config = dict(
    num_hidden_layers=9,
    hidden_size=192,
    n_experts=64,
    experts_per_token=2,
    d_expert=64,
    d_shared_expert=64,
    hidden_act='clamped_swiglu',
    moe_layers=[0, 1, 2, 3, 4, 5, 6, 7, 8],
    router_score='sigmoid',
    normalize_top_k=False,
    routed_scale=1.41,
    balance_loss=0.00172,
    balance_bias=True,
    router_noise=0.3,
    init_std_router=0.0157,
    lr_router=0.000423,
    num_attention_heads=6,
    num_key_value_heads=2,
    head_dim=32,
    vocab_size=32768,
    norm='layernorm',
    norm_place='pre',
    norm_eps=1e-05,
    positions='rope',
    rope_theta=10000.0,
    rope_fraction=1.0,
    qk_norm=False,
    attn_scale=0.177,
    tie_word_embeddings=False,
    parallel_block=False,
    init='normal',
    init_std_qkv=0.0257,
    init_std_o=0.0,
    init_std_up=0.0257,
    init_std_down=0.0,
    optimizer='muon',
    learning_rate=0.0019,
    beta1=0.95,
    weight_decay=0.0,
    lr_head=0.00477,
    max_grad_norm=0.5,
    warmup_steps=200,
    schedule='wsd',
    decay_fraction=1.0,
    decay_shape='linear',
    final_lr_fraction=0.02,
    batch_tokens=32768,
    max_seq_len=256,
    doc_mask=True,
    train_tokens=302600000,
    max_steps=9235,
    dataset='wikipedia_en',
)
Below are experts of layer 6 (counted from 0) of a mixture-of-experts language model. Rows are named router (the router's row for the expert), gate (a neuron's input weights, with its number), up (a neuron's input weights, with its number) and show model dimensions 0-95. Each number is 128 + 24 x the weight over its row's rms, rounded and kept within 0 to 255.
Before each expert's rows: a language model's description of what the expert responds to; "comes after" lists some tokens at least twice as common just before its tokens as in all text. This comes from a sample of Wikipedia text that the model never trained on. Tokens count by the router's weight.

# expert 21
Description: Track and chart listings. Pipes, dashes and line breaks in song lists, chart tables and album infoboxes, plus words introducing titles or quotes like song, titled, episode.
comes after: "\n", "\"", ")", "0", ":", "3"
router [142  98 168  78 128 133 142 191 162 154 141 136 119 139 114 123 158 146 145 131 100 138 149 117 149  96 174 126 154 139 132  92 124 112 126  96 104 119  82 144  88 100 154 182 123 169 123 111 144 155 114 121 131 131 121  97 145 138 135  97 119 125 133 111  98 134 117 123 142 100 141 136 160 109 114 165 146 150 122 128 133  94 131 158  94 121 158 112 121 148 145 124 155 155 124 157]
gate0 [158 100 138  63 128 142 157 154 122 145 166 133 166 168  77 136 128 143 154 129 118 119 183 170 123 132 135 145 119 145 120 139  99 107 148 150  86  76 137 120 123 118  91 156 134 110  99 103 169 117 113 112 101 152 177 137 135 158 102 127 143 103 130 107  88 119 115 171 146 127 176  76 110 112 103 131 117  87 129  73 105 155 100 139 130 126 143  88 107 169 129 144 115 132 124 123]
up0 [ 75 144 139 131 125 160 116 135 119  87 122 138 147 130 107 111 124  90 123 147 138 123 125 108 116 113 131  98 167 146 117 115 115 113 120 105  89 150 129 141 140 111 111 127 100 146  64 141 151 112 102 143 138 133 145 159 120 100  97 124 103 151 143 106  97 130 111 152 112 114 139  90 137 148 116 162 144  98 178 145 105 114 147 176  97 209 129 144 127 107 120  91 150 138 126 121]
gate1 [136 108 147 132 106 136 111 181 197 150 134 166 173 103 122  87 148 160 140 132  66 150 167 123 132 116 147 111 110 129 101  94 147 120 123 119  98 126 106 123 124  55 151 178  96 154 139 140 125 148 125 121 145 174 152 111 150 135 153 121 155 121 154 127 127 138 100  95 125 141 104 142 148  79 147 156  94  51 130 120  82  99 137 129 126 130 161 113 113 157 102 174 168 152 106 167]
up1 [111 133  84 132 164 134 113 130  96 165 138 154 136 109 155 112 128 130  99 157 140 111 166 113 130 124 114 130 129 125 122 126 136 120 124 119 120 120 117 159 143  70 119 151 152 101 150 113 160  72 158 146  74 141 135  76 157 139 128 139 151 123 108 157 146 101 135  65  85 154 122 118 162 161 168  69 137 107 120 140 131 180 110 114 142 126 127 143 117 164 125  92 133 135 118 106]
gate2 [119 168 131 149 129 149 170 151 127 128 112 121 167 141 101 115 130 174 167 168 110 159 103 109  61 116 139 111 116 103 163 137  93 107  90 122 131 132  63 122  97 156 125 113  96 127 171  80 124 135 100  75 108 150  98 145 125 149 138 115  79 122 149 158 145 136 117  99 105 125 162 134 135 116 118 134 115 173 134 100  92 154 131 110 123 145  86 155 164 103 116 161 148 145 115 120]
up2 [147  89 145 143 102 142 124  88 150 131 125 118 133 123 118  98 122  96 151 129 115 124 161 150 167 119 142 131 109 112 168 104  85 131  95 110 124 128 158 146 128  86 108 131  83 132 168 149 112 113 144 156  91 116 106 122 162 106 145  84 129 159 100 134 128 144 131  89 176  97 149 166  91 102 107 145 119 121 116 151 160 134 140 138  86  90 107 142 123 123 127 134 162 118 133 118]
gate3 [154 119 137  75 115 112 105 129 135 121 146 120 148 112  80 116 122 137 107 152  90 104 171 117 123  98 134 110  73 150 138 107 152  83 122 129 156 104 110  98 107 141 127 163 103 162 137 130 163 133 142 118 160 129 146  66 155 146 162 112 138 117 121 117 143 169 109 147 138 157 129 145 140 108  98 129 128 146 117 123 158  86 151 118  73  87 123  94 136 124 137 106 147 144 118 173]
up3 [143 139 136 114 129 142 152  98  81 158 137 136 125 134 131 108 175 111 142 137 140 112 199  80  89 112 158 151  96 133 129 115 148 145 124 136 113 133  89 149 152 103 179 161 115 151 143 114 137 112  76 114 127 135  95 105 116 155 153  93 166 114 142 170 134 109 117  90 122 105  97 133 169 135 139 165 148 154 124 107 164 162 132 132 101 128 130 146 123 139 157 161 158 126 120 113]
gate4 [130 127 134  74 138 189 127 164 100 127 117 111 172 123 134 126 127 132 156 135 125 147 125 115 125 133 161 110 182 114 124  89 106 104 141 102  89 123 155 124 123 104 165 175  88 152 152 109 114 102  84 107 110  87 117 105 136 159 140  74 113 149 194 126 128 114 139 123 119 136 144 138 119 121 182 153 140 132  82 167 114 121 124 117 111 153 130 141 141  89 139 142 162 122 137 154]
up4 [ 95 148  95 152 164 154 160 144 135 157 161 124 118 129 137 103 112 122 111 131 161 142 128 185 131  79 108 158 140 178 126  82  77 137 121 126  80 124  90 123 134  95 137 140 119 145 178  95 111 151 171 155 169 135 112 112 133 104 132 158 130 145 102 149 111  94 104 124 133 106 196 108  83 141 153 113 159 115 165  94 128 116 149 163  82 137 109 178 153 127 109  94 159 166  97 145]
gate5 [ 81 106 131  88  88  71 165 132  99 145 149 117 166 126 113 119 111 139 120 121  67 160  97 116 108 115 166 170 133 152  86 153 177 126 110 145 132 135 132 130 187 127 112 130 143 132 159 100 184 141 149 131 119 110 125  90 120  94 137 127 123 120 135 111 159 150 121 138 170 138 134 139 116 125 102 145 105 131 121 131  71 112 141 164 130 122 119 112 146 112  82 147 121 124 109  91]
up5 [113 132 137 132 115 154 127 119 111 185 105 118 140 143 119 109 115 143 106 128 116 128 106 150 141 112 110  96  90 106 113  98 122 117 119  92  97 124 115 139 116 130 133 128 132 124 163 141 122  87 142 113  90 126 110 158 120 138 120 126 127 192 138 160 108 130 134 147 164 147 131 125 113 128 162 171 129 154 141 128  95 145 131 175 138 149 128 120 158  98 114 137 103  93 127 118]
gate6 [146  97 135  91  96 110 146 142 148 101 102 148 144  79 118  88 121 134 133 163 149 119 125 104 112 157 158 152 176  87 160  78 151 118 113 116 150 104  80 136 109 107 135 142 146 146 136 124 102 155 133 109 135 153 127  94  84 167  99  88 131 137 130 159 147 145 143 121 128 106 133 145  98 137 168 119  89  97 128  83 125 121 131 109 131 171 169 105 145 129 108 106 134 124 152 136]
up6 [108 166 150 112  99 105 106  90 152 130 116 150 103 120 115  91 158 132 129 142 106  91 116 147 166 181 129 102 157 127 109 107  98 145 112 140 101 123 132 139 141 148 151 162 173 141 133 107 155 173 140 118 136 176 103 141 122 195 126 166 118 128 106 139 138 146  93 170 130 119 162 180 121 152 159  83 119 118 108  74 163 136  96  89 131 120  97 105 122 121 137  98 149 142 135 121]
gate7 [122 116 133 119 110 157 123 120 114 114 175 160 117 161 116 153 147 100 115 131 207 132 135 153 151 111 144 121 116  99 121 129 122 114 161 164 100 136 114 136 160  81 151 139  86 170 110 118 138 112 148 135 113  87 144 110 151 131  79 130 112 106 153  88 168 121 135 114 126  96 105 119 123 182 130 111 113 135 179 142 143  92 133 116 138 110 125 114 162 116 125 145  87 132 159 118]
up7 [106 152  97 129 145 104 119 122 156  95 121 161 160 109 141 122 129 124 126  95 105 164 124 166 102 125 139 126  94 114 101 108 124 114 128 131 115 127  87 117 117 164 130 137 146 177 141  75 124 131 118  90  66 144 106 106 128 171 120  93 157 148  99 119 116 112 130 126 133 129 117 118 137 116 121 140 167 133 125 171 135 151 134 124 142 124 159 119 127 151 140 168 132 110 145  84]
gate8 [142  65 187  71 132 143 144 121 125 149 150 153 160 131 117 104 156 143 122  97 151 168 117 145 134 119 169 115 148 138 149  72 106 145 114 123 124 115 111 148 158 109 127 148 116 148 161 143 119 168 137 106 100 162 144 124 129 136 135 111 132 109 106 122 169 117 110 125 151 185 114 142 114  99 148 134 135 156 119 121 123 117 126 131 112 169 148 130  96 121 139 112 180 157 135 152]
up8 [148 129 180 122 146 159 111 162 140 119 123 166 121  92 139 109  83 167 127 112  91 127 126 126 151 110 136  97  77 128 112 104 157 123 107 111 102 118 144 136 106 151 140 125 121 117 142 117 132 145 153 144 137 105 166 130 121  92 117 143 101 146 162  83 146 111 149 157 136 113  80 111 155 128  83 128  83 128 152 155 133 117 126 133 128 123 118 145  88 201 114 129 135  89 146 110]
gate9 [ 76 135 121 105  93 141 126 123 140 148 159 134 139 144 122 155 119 176 171 139 127 131 124 159 169 137 135  95 105 144 101  99 101 132 157 125 136 153 119 112 111 113 147  77 139 106 158 118 113 121 138 136  95 120 125 109 129  91 124 156 156 139 135 125 145 131 133 148 137 122 182 167 114  97 176  79 152 112 108 115 128 140 163 160  99 108  99  88 144 130 125 122 109 112 119  99]
up9 [103 121 147  88 100 141 146 137  95 159 118 159 155 163  99 131 183 129 149 143 134 163 132 115 161 113 117 117 156 140 162 113 132 107 116 115 135 162 100 132  67 121 118 122 123 138 117 131 162  93 159 130 107 147  96 111 138 156 122 133 151 120 154 161 108  93  85 122 184  91  81 126 191 100 150 124 132 122 127 146 130 152 168 159 140 169 124  77 123 127 119 146 139 136 119 100]
gate10 [109 101 134 141 122 113 162 167 123 144 134  78  89 128 108 117 124 155 169  87 168 121  96  67 118 117 135 125 137 110 184 129 184 135 133  92 162 124 171 123 140 133  87 122 138 160 115 121 132 133 121 135 114 105 148 131 132 151 116 104 116 135 179 107 144 110  81 119 155 127 101 118 147 127 106 112 141  95 125 160 131 127 155  97 128 117 103 127 138 155 164 111 102 157 147 173]
up10 [104 137 177 136 165 127 136  95 114 192 131 131 114 135 156  91 102 151 125 124  81 118 150 154 129 131 149 140 162 135 110  75 119 142 131 155 104 124 132 115 106 108 139 148 160  93 134 113 112 148 153 100 137 101 135 161 146 147 123  94 103 180 113 155  80 128 142 120 135 132 125 112 147 151 136 109 138 160  86 162 157 119 108 175 123 117 122  90 145 126 125 140 110 119 155 156]
gate11 [ 97 118 133 112 116 160 139 142 135 106 162 131  70 127 128 132 121 170 171  94 128 123 182 125 166 130 140 123 106  99  90 125 159 142 140  71 159 135 103 140 119 124 126 160 115 134 139 131 170 156 104 161 104  99 119 117 147 131 135 142 148 122 140 112  93 128 134 108 130 155 145 114 135 169  83 123 161 109 141 130 127 136 118 153 128 141 132  96 144 150 120 136 118 159 112 135]
up11 [164 145 119 133 103 159 172 122 141 145 115 106 110 125 131  87 144 158 186 114 143 130 115 146 101  59 107 133 161 152 183 108  78 161 143 131 113 108 119 124 164  77 142 148 106 108 114 117 172 136 120 130 110 158 109 140 125 150 118 140 109 110 164 172 123 146 126 145 157  87 141 140  90  82 147 141 138 125 133 149 138 120  83 133 179 105 106 127 124 125 140  77 137  75 170 114]
gate12 [103 138 153 139 174 127 125 169  87 131 141 139 118 156 135 129 135 145 113 128 148  81 116 131 145 125 131 139  90 138 164 143 120 153 121 102  89  95 147 172 124  99 168 145 132 170 146 107 141 138 132 106  92 118 120 153 171  78 121 105 176 104 155  80  96 106 132 155 127 149 133 125 130 129 136  97 138 146 108 131 129 134 109 136 112  98 121 113 125 156 118 130  86 123 157 101]
up12 [154  95 111  97 115  94 117 121 129 110 139  91 103 101 140  89 157  65 163 134 139 154 173  94 133  97  93 132  97 159 147 129 113  70  99 172  95 127 114 144 136 144 131 132 131 130 103 121 142 134 149 111 125 124 131 142 111 122 104 109 165 162 173 130 143 138 140 156 107 104 118 149 133  86 155 143  97 138 134 137 114  91 174 163  90 120 159  89 155 119 119 178 142 147 122 153]
gate13 [147  85 123  66  98 118 120 148 159 138 144 147 157 115 118 145 107 139 104 109 130 169 151 106 125 119 105 138 117 112 128 137 143 102  98 129 110 149  92 121  99 116 143 139 143 147 132 121 125 135 117 148  69 101 156 122 145 132 144 132 134 149 129 134 150 110 131 126 146 100 151 109 148 118 117 117 114 168 132  82 125 128 159 191 160  93 134 121 132 100 181 133 111 174 126 175]
up13 [144 148 122 136 116 145 105 142 102 127  97 135 115 152 140 119 131  89  95 126  92 115 128  92 109  96  98 141 139 107 123 146  94 125 132 111  98 135 125 111 161 156 156 177 146 122 115 101 153 153 139 191 138 125 104 133 159 147 178 105 124 191 109 150 101 105 128 103 128 116 150 141 145 114 122 163 153 134  81 155 151  94 116 139 119 153 141 169 133  99 120 117 130 106 110 121]
gate14 [131 163 168  88 162 120 141 149 142 163 136 136 102 124 105 104 150 149 160 165 161 118 169 102 148  88 169  92 136  81 117  76 150  96 181 121 118 130 122 121 133 132 115 141 138 157 131 122 138 108  82 117 100 121  98 157 156  94 141  98 107 164 107 113 145 147 141  89 131 100  99 150 160 162 112 143 157 163 116 115 122 115 121 102 122 113 126 129 122 145 154 105 145 160 145 151]
up14 [101 139 126 136 160 146 127 156 130 150 141 132 135 142 127 131 143 123 152 132  94 163 184  94 125  77 164 123 132 139 147 153 140 186 148 113 108 138 141  88 153 143 114 139 121  94 100 135 186 117 104 127 121  98 157 115 139 133 137 116 106 136 147 111 179 139 138  78 153  90 143 156 134 122  93 138 146 114 183 113 138 152 109 114 137 122 132 183  93 105 151 153 101 132 149 106]
gate15 [136  71 156  99 132 107 123 189 142 138 111 124  89 170 136  69 156 128 104 138 151 166 124 141 126 127 154 151 144 138 102  78 171 126 182 113 114 139 117 169 110 122 152 207 144 129 145 150 115 144 117 144  93  97 122 106 108 133 102 129 138 129 147 116  81 132 127 110 126 113 129  96 124 150 121 167  95 126 120 114 141 115 135 163 102 137 164 129 153 119 101 122 152 139  93  98]
up15 [175 167 123 141 123 101  98 179  88 145 117 105 125 124 118 100 131 120  99 125 147 148 118 145 154 144 122  83 127  92 168 116 121 124 141 115 119 138 106 164 135 103 143 133 153 171 167 104 132 139 127 128  94 114 164 111 132 150  76 141 154 142 161 134 170 161 131 116 149 182  93 132 155 162 115 150  46 112 147 140 141 119 131 155 121 117  96 144 108 137 150 115 153 130 118  95]
gate16 [173 111 160 148  92 105  99 155 122  95 163  76 104 164 153 119 120 163 123 146 124 135 150 122 152  99 174 125 158 141 167 156 147 127 104  94 141 133 127 145 103 112 139 162 151 140 125 121 132 112 146 160 108 142 107 117 114 121  91 155  73 103  87 109 131  90 144 126 104 114 159 130 150 115 129  91 128 122 120 126 111  84  74 145 127 126 102 122 123 135 135 121 170 137 105 108]
up16 [145 108 154 108 168 144 105 107 172 108 141 117 117 106 143 113 143 142 121 153 149  87 133 123 127 140 118  86 129 117 139  81  89  56 104 119 154 138 146 133 156 175 116 158 132 167 129 148 121 148 123 174 134 169 114 169 157 111 141  63 149 134 162 128 129 116 102 109 100  99 106 131 130 158 126 119  97 111 162 128 112 144 126 110 140 142  98 126 160 121 167 139 149 137 137 116]
gate17 [136 111 136 117 111 140  90 128 141 146 148 154 127 136  74 112 117 164 167 119 126 118 138 160 206 126 162 129 150 140  69 112 105 141 103 104 166 152 135  97 145 130 121 139 103 151 124 122 177  82 137 102 157 145  96 127  98 137 134  90 144 163 151  92  97 101 115 134 142 129  97 168 138  99 117 138  93 139 170 176 115 129 131 130 102  74 108  91 135 130 130 120 117 147 164 161]
up17 [138 135 137 106 119 125 153 150  79 139 114 151 129 106 109 110 177 131 129 145 130  80 137 134 108 136 130 119 107  80 132 137  80 102 142 125 134 161 108 142 111 153 165 110  95 154  84  98 116 168  87  98 135 160 123 111 116 146 157 151 133 150 126 110 115 132 125 115 172 134 128 165 128 124 104 131 120 181 155 135  99  98 119 161 121 120 153 115 103 144 153 188  97  95 124 118]
gate18 [ 87 111 112 111 127 136 113 143 116 155 102 144 159 141 111 161  68 147 154 153  98 125 159 141 131 121 161 135 118 143 182 119 113 160 119 129 167  72 109 131 126 121  95  99 115 144 125 109 112 110 118 166 137 150 147 112 117  86 131 129 135 132 141 124 104 150 101 131 136 161 145 131 154 132 105 138 100 155 135 167 125 131 128 147  85  84 123 111 187 118 137 142  93 142 175 139]
up18 [138 138 112 134 131 153 124 111 136 127 145 111 148  86 142 114 152 110 145 155 104 123 129 123 151 125 123 128 134 133 116 131  76 119 139 135 114 105 136 131 155 168 116 102 114 105 123 102 148 163 133  90 159 152 149  90 157 145 113  87 135 130 143  96 102 149 148 146 179 120 144 118 146 103 146 133 118 179 105 159 137 170 119 142  52 149 150 109  93 162 146 103 134 160 100 144]
gate19 [161 155 134  91 137 153 170 135 152 165 136  99 151 130 132 139 142 127 163 182  63 159 128 159 140 117 168 102 156 141 152 121 152 143 125 147 143  60 120 128 128 144 106 153 147 147 110 145 101 116 131  89 134 147 114 128 158 106 141 107 139 128 124 125 151 155 110 128 137  92 146 142 113 138 152 150 154 139  98 124 134 106 161 134 122 165 146 104 131 121 101  87  92 100 133 126]
up19 [116 165 105 102 147 145 101 132 108 112 121 120 162 145  99 108 145 110 188 144 160 153 117 124 159 133 110 101 178 129  99 148 131 133 127 118 155 109 113 162  99 141 133  91 112 162 148  91  98 111 117 132 140 121 143 152 122 101 136 129  93 142 108 121 112 127 120 116 100 133 118 123 101  89 120  76 115  96 108 111 115 104 143 112 140 154 127 158 127 120 168 119  93 126 116 170]
gate20 [140 154 121 117  72 161 118 133 145 156 158 159 126  98 114 124 172 167 159  80 126  85 125 111 152 147 106 128  90 136 102 136 160 126 124 134 130 116  73 135 111 121 125 155 114  97 100  69 131 111 100 144 133 113 135 149 155 139 146  71 178 131 133 145 145 159 132 130 162 162 135 107  99  80 139 106  82 162 108 121 125 109 142 159 138  84 142 119 110 117 146 147  96 106 153 133]
up20 [123 108 127 108 125  88 136 161 125 139 122 136 159 134 151 144 121 128 138 171 144 121 213 162 119 120 150 118 186 120 171 112 120 140 127 100 117 135 101 113 122 183  95 126 144 120  93 162 115 159 127 122 114 139 139 135 142 116 106  79 142 125 150 119 126 142 114 151 121 144 130 110  88 123 128  98 151 133 100 120 134 136 132 130 143 103  94 105 142 111 149 137 113 115 182 110]
gate21 [116 134 123 112 187 139 155 121 117 148 128 115 101 115  85  95  87 140 122 124 148 114 132 102 167  65 169 111 123 137 126 132 125 128 140 118 153  97 136 129 127 136  92 141 144 132 131 116 170 128 111 100 155 128 141 150 174 138 154 110 138 139 148 124 150 148 143  96 163 141 175 111 140  90 150  72 115 152 134 132 160  89 116 147 150 132 143 108 112 171 154 107  97 136 111 162]
up21 [125 137 119 124  75 128 114 126  90  97  66 138 143 148 157 140 141  97  77 171  82 114 158 126  92 127  89 174 124 146 142 151 149 113 156 105  86 116  96  92 130 120 154 103 137 154 160 153 124 183 105 114 127 116 147  95 119 124 115 125 118 104 128 139 158 109 141 154 149 127 115 138 143 146  83 182 112 107 143  81  80 191 129 120 134 165 145 129 153 134 152 101 143 174 117  99]
gate22 [142 120 149 114 147 151 123 176 149 125 152 130 102 141 125 110 167 129 162 135 129 147 134 129 160 104 152 149 150 132 153  73 151 147 115 174 145 126 113 134 160 148 158 136  87 169 153  92 146 129 131 112 112 128 114 122 118  92 156 114 171 121 125 108 130 139 125 146 146 107 121 146 168 114 115 165 178  99  88  91 141  83 131 122 119 120 131 103 127 138 172 116 152 104 134 128]
up22 [132 175 122  88 113 104 123 167 163 136 132 136 127 152 148  82 156 137 125 109 103 107 105 141 131 120 132 188 133 108 166 165 143 109 149 125 103  92 160 149 111  79 151 130 149 118 118  92 134  87 138 102 133 125 120  95 123 133 127 114 111 109 136 116 146 159 106 148 114 138 156 159 155 113 145 156 104  88 118 117 161 127 131 127 128 122 140 137 114  82 147 109 118 126 114 119]
gate23 [146 123 164 166 137 156  88 127 166 122  85 118 110 104 122 111 128 147 151 175 109 124 125 134 117  95 162 149 142 122 160 109 118 113 155 115  63 103  99 164 117 123 165 197 130 114 137 155 132 151 122 185 140 136 107  88 141 176 137 114 130 120 112 162 130 154 117  94 128 117  84 155 163 132 122 125  97 121  94 136 133 128  92 139 106 116 123 143 157  71 134  91 121 114 116 155]
up23 [175  62 116 144 107  83 147 123 134 120 136 117 100 104 152  86 122 114 167 141 125 151 140 104 169  69 161 121 140 146  91 104 121 177 114 106 123 154 151 126 166 120 117 167 111 126 106  91 124 131 108 148 116 153 157 145 167 110 160 128 116 102 156 117 130  97 134 133 118 102 126 135  92 111 113 120 162 145 103 117 108  87 166  90 102 134 146 149 129 129 142 133 173 136  84 139]
gate24 [151 126 142 149 154 108 137 116 152 131 148 152  69  99 145 131 140 116 132 112 116 112 129 130 146 119 137 137 126 124 134 146 119 112 132 126 135 128 118 123 126 158 135 121 151 145 126 114 152 158 139 136  98 171 192 125 124 109 127 127 174 128 120 134  95 171 121 152 101  92 163 140  99 123 158 117 134 186 128 146 147 107 107 158 118  76 147  88 151 123 140  75 128 105 129 140]
up24 [143  95 125 118 146 110 122 175  99 138 119 183 110  89 122 112 157 101 152 132 130 136 130  90 133 113 140  74 120 108 142 165 131 122 122 136 145 106  91 142  99 162 118 125 149 165 120 157 108 191 105 118 192  80 154  99 148 150 133 102 153 109 129 140 141 142 165 136 101 154 133 105 105  70 114 140 135 171 128  98 125 113  88 168 117 108 133  99 171 128 144 103 140 141 136 103]
gate25 [133 101 167 127  98 128 105 130 158 106 151 119 136 154 189 113 145 174 158 158 123  90 150 102 144  86 128 157 157 125 140 123  94 111 155 149 113 137 106 177 112 102 141 161 132 149 159 131 151 113 117  80 156 188 134 173 124  97 151 120 116 141 133  81  72 182 114 132 122 110  98 137 122 145 132 137 107 142 136 131 108  90 108 160  98 142 144 115 116 123  99 133 121  86 139 141]
up25 [ 89 101 158  93 112 186  98 161 127 143 119 137 117  75 100 127 137 149 172 149 145 125 163  90 165 146 196 178  94 110 116  95 112 124 170 124 119 109  75 158 102  87 108 134 117 131  98 127 101 151 191 101 147 100 108 124 129 132 109 132 118 143 107 125 120 116 150 134 127 119 116 163 139 138 108 139 115 134 120 135 147 127 138 105 131  93 165 140 113 132 112 118  97 131 118 139]
gate26 [161  87  97 114  79 158 159 164  94 151 107 161 131 104 108 131 164 147 130 140 151 113  96 132  82 117 104 104 170 155 130 133 136 142 103 123 141 124 150 107 133 100  91 138 130 129 166 135 128 160 156 115 141 126  80 125 132 125 137 120 125 101 133 153 107 128 114 179 149 168 109 120 133 144 117  87 132 103 114 127 115 165 169 128 131 163 153  94 135 127 120 114 139 169 128 195]
up26 [115 147 149 122 130  97 138 133 117 132 143 137 112 111  91 117 134  90 151 124 159 144 134 125 120 132 130 116 152 143 146  98 143 165 121  91 122 114  91 138 132 110 117 186 135 137 158 136 170 117 137  91 112 151 143 152 140 181 130 175 153 146 112 127 115 156  92  79 124  97 153 116 139 161 107 150 110 151  98 140 112 126 123 201 111 124  76 103 108 129 149 106 132 175 146  92]
gate27 [142 133 114  83 145 164 150 160 129 157 133 157  85 137 130 135 174 114 116 119 165 116  86  94 142  99 141 118 152 117 146  97 111 152 113 149  76  99 143 152 114 152 151 148 125 144 152 115 165 135 117 115 125 114 166 131 146  91  80 124  65 134  99 101 152 121 113 167 137 117 105 170 119 146  84 126 151 111 102 101 137 120 146 152  89 128 154  65 125 178 150 135 136 145 111 177]
up27 [119 152 102 145 111 106  85 114 115 119 113 106 117 139 128 165 148 130 108 100 125 130 140 140 126 157 140  90 133 169 161 203 143 172 127 120 121 138 134 111 121 104  86 167 153 122  87 113 161 127 144 157  95 115 112 137  81 156  88 126 153 158 159 121 116 140 155 132 114 125 146 144 114 123 158 133 112 146 212  81 142 117 145  97 160 115  85 173 154 122 131 138  85 133 119 118]
gate28 [112 120 153 109 158 122 155 156  77  90 128 108 136 182 124 157  93 107 111 108 107 144 152 169 124 147 130 124 160 139 105 100  85 126 109 106 137 114 116 124 123 126 172 156 119 143 126 101 171 107 106 118  66 112 102 142 110 123 117 135 141 150 146 101 108 121 105 130 111 111 131 110 136 144 141 142 115 116 123 166 128 113 130 155 134 116 160  73 125 112 136 125 148 123 145 134]
up28 [114  64 144 127 135 137 108 143  95 120 100 119 167 111  98 131 146 130 168 135 100 136 156 147 126 163 149 153  88 155 141 124 127 100 131 116 108 110 131 124 120 117 104 117 120 138 165 146 165 142 161 112 119 147 135 117 116 121  91 213 125 143 119 110 152 126  93 154 170 101  86 133 175 139 109 125 116 118 131 128 147 112 162 113 117  95  88  96 122 153 136 139 109 158 125 146]
gate29 [114 114 152 117 141 104 105 156 149 152 133 108 118 142 121 168 154 117 146 132 154 132 127 145 109  83 150 131 126 129 119  97 151 149 121 103  90  68 105 142 117 106 151 124 141 132 143  83 160 121 133 128  88 143  95 115 124 156 132 100 102 110 146 129 110 119 146 143  91 149 139 130 149  73 136 138 221 118 119 123 124 147 128 144 104  67 107 151 119 148 143 126 155 194 100 132]
up29 [106  85 133 149 131 176 157 169 128 127 107 157 124 110  94  99 156  79 173 106  87 142 114 108 145  75 139 123 148 132 177 129 130 113 163  83 107  98 112 111 108 123 162 164 118  98 149 139 108 171 141 147 127  94 167 131 134 137 126 144 122 130 171 153 148 139 148 127 131 149 147 110 119 104 126 167 127 111 116 109 146  98 140 111 113 133 124 130 105  91 119 121 139 152 105 109]
gate30 [129  78 159 136 126 121 138  69 105 135  92 142 112 161  92 126 105 161 128 117 124 152 138  69 152 104 146 118 125 130 129 133 121 153 127 121  78 105  98 127 115 119 122  97 135 139 122 111 180 149  82 132 142 110 180 137 126 189 163 121 121 149 143 168 134 131 127 132 138 112 121 168 166 131  68 143 165 145 102  99 154  92  83 141 135 165 116 139 142 154 144 122 132 146 109 123]
up30 [124 108 143 141 155 119 150 130 130 129 162 103 134 129 139 132 119 159 176 110 156 119 161 114 147 130 158 125 143 138 147 115 194 157  94 127 119 119 142 148 118  99 100 108 104 115 162 146 122 155 133 120 157 149 130 116 166 183 136 136  99 127 201 117  64  81 148 126 107 112 140 120 138  88 106 136 146 146 106 169 144 117 132 107 128 138 124 147 138 173 106 135 141 126 105 144]
gate31 [118  69 135 100 138 129 173 121 124 124 141 142 155 153 137 105 145 163 170 128  71 159 153 128 133  84 152 138 145 150 117 167 121  99 143  80 141 153 121 166 111 157 136 168 146 143 116 111 133 139 100 133 130 133 108  98 156 134 117 116  83 102 139 130 124 138 117 117 126 172 121 152 105 110 106 151 116 137 111 100 139  99 171 184 105 149 107 118 146 114 116 122 154 113 135 147]
up31 [118 127 138 157 109 134 106 119 174  99  69 119 113 106 138 163 101 120 135 136 117 156 139  86 157  79 126  85 103 118 114 135 106 104 159 120  99 133 154 164  99  80 139 146 148 106  88 127 122 157 105 166 174 103 124 143 149 115 122 133 135  99  97 124 138 143 133 133 116 132 140 106 140 116 140 110 151 109  83 151 133 158  90 131 154  96 144 123 105 110 127 116  89 160 106  89]
gate32 [ 98 126 136 122  83 122 158 136 155 141 107 132 146 153 119 135 106 151 131 122 145 108 147 140 143 136 126 165 142 137 122 102  84  96 134  75 165 173 116 125 156 146 130 157 114 121 137 120 119 140  83 127 121 171 105 112 118 138 130 114 144 111 117  92 166  94 143 153 158 139  91 119 107 139 128  97 111 108 131  80 128 104 168 136 118 102 124 115 144 132 150 122 130 125 124 163]
up32 [ 92 146 151 137 166 176 122 140 157 154 109  82 115 135  86 104 100  89 134 127 120 149 139 155  90 132  77 120 172 143 140 144 104  90 157  87 115 130 149  95  97 152 139 139 146 105 102 149 142 165 110 124 136 141 150 104 104 159 173 143 140 121 160  82 114 150 140 134 143 127 136 162 146 100 154 135 150 171 124 128 159  91 138 165 149 128 144 162 175 121  95 152 147 131 144 122]
gate33 [143 118 145 146 150 139 121 133 180 119 128 126 152 108 122 115 148 161 161 121  73 157 150 119 128 114 180 110 136  96 148 138 112  82 102 120  98  99 145 122 147  99 123 119 124 114 127 138 127 127 138 102  84 131 105  90 124 122 141 116 114  90 176 170 136 107 129 134 137 114  86 169 147 106 150 113 150 156 101 128 188 137 176 125 124 145 192 127 132 120  61  94 157 139  99 135]
up33 [112 107 131 131 155 123 147 157 150 148 128  90 136 173 111 118 135 151 158  88 109 148 170 137 189 118 114  92 154 121 162 118 114 139 125 106 148  77 130 128 123 106 104  86 125 170 155 155 116 136 133 109 189  85 132 123 135 160 105 133 145 149 122 113 128 110  82 132 119 191 128 155 147 114 102 115 117 121  94 134 123  84 169 128  90 105 115 130 126 153 139 152 137 149 126 180]
gate34 [114 139 166 116 128 122 128 176 142 138 131 139  80 145 114 155 151 121 101 114 115 127 114 100 119 112 146  97 150 141 182 108 143 153 155 107 168 127 111 114  93 147 160 200 137 113 102 135 159 116 130 113 138 155  77 128 127 151 141 128 106 144 144 121  97 149 134 126 119 124 155 103 157 111 133 156 165 145 118 117 130 131 103 109 107 149 121  98  87 100 129  82 146 123 144 151]
up34 [140 147 140 135 124 157 149 178 106 113 157 149 127 107 120 143 159 129 166 122 166 132 120 139 124 149 115 125 111 133 123 160  91 132 108  99 134 134 110 152 137  73 114 130 121 117 127 142  97 138 128 145 112 150 122 106 129 158 118 120 120 107 152 162 151 114 159 145 150 103 148 127  93 131 119 177 132 131 123 143 129 140 121 184 121 130 125 148 144 131 164 131 144 166 150 176]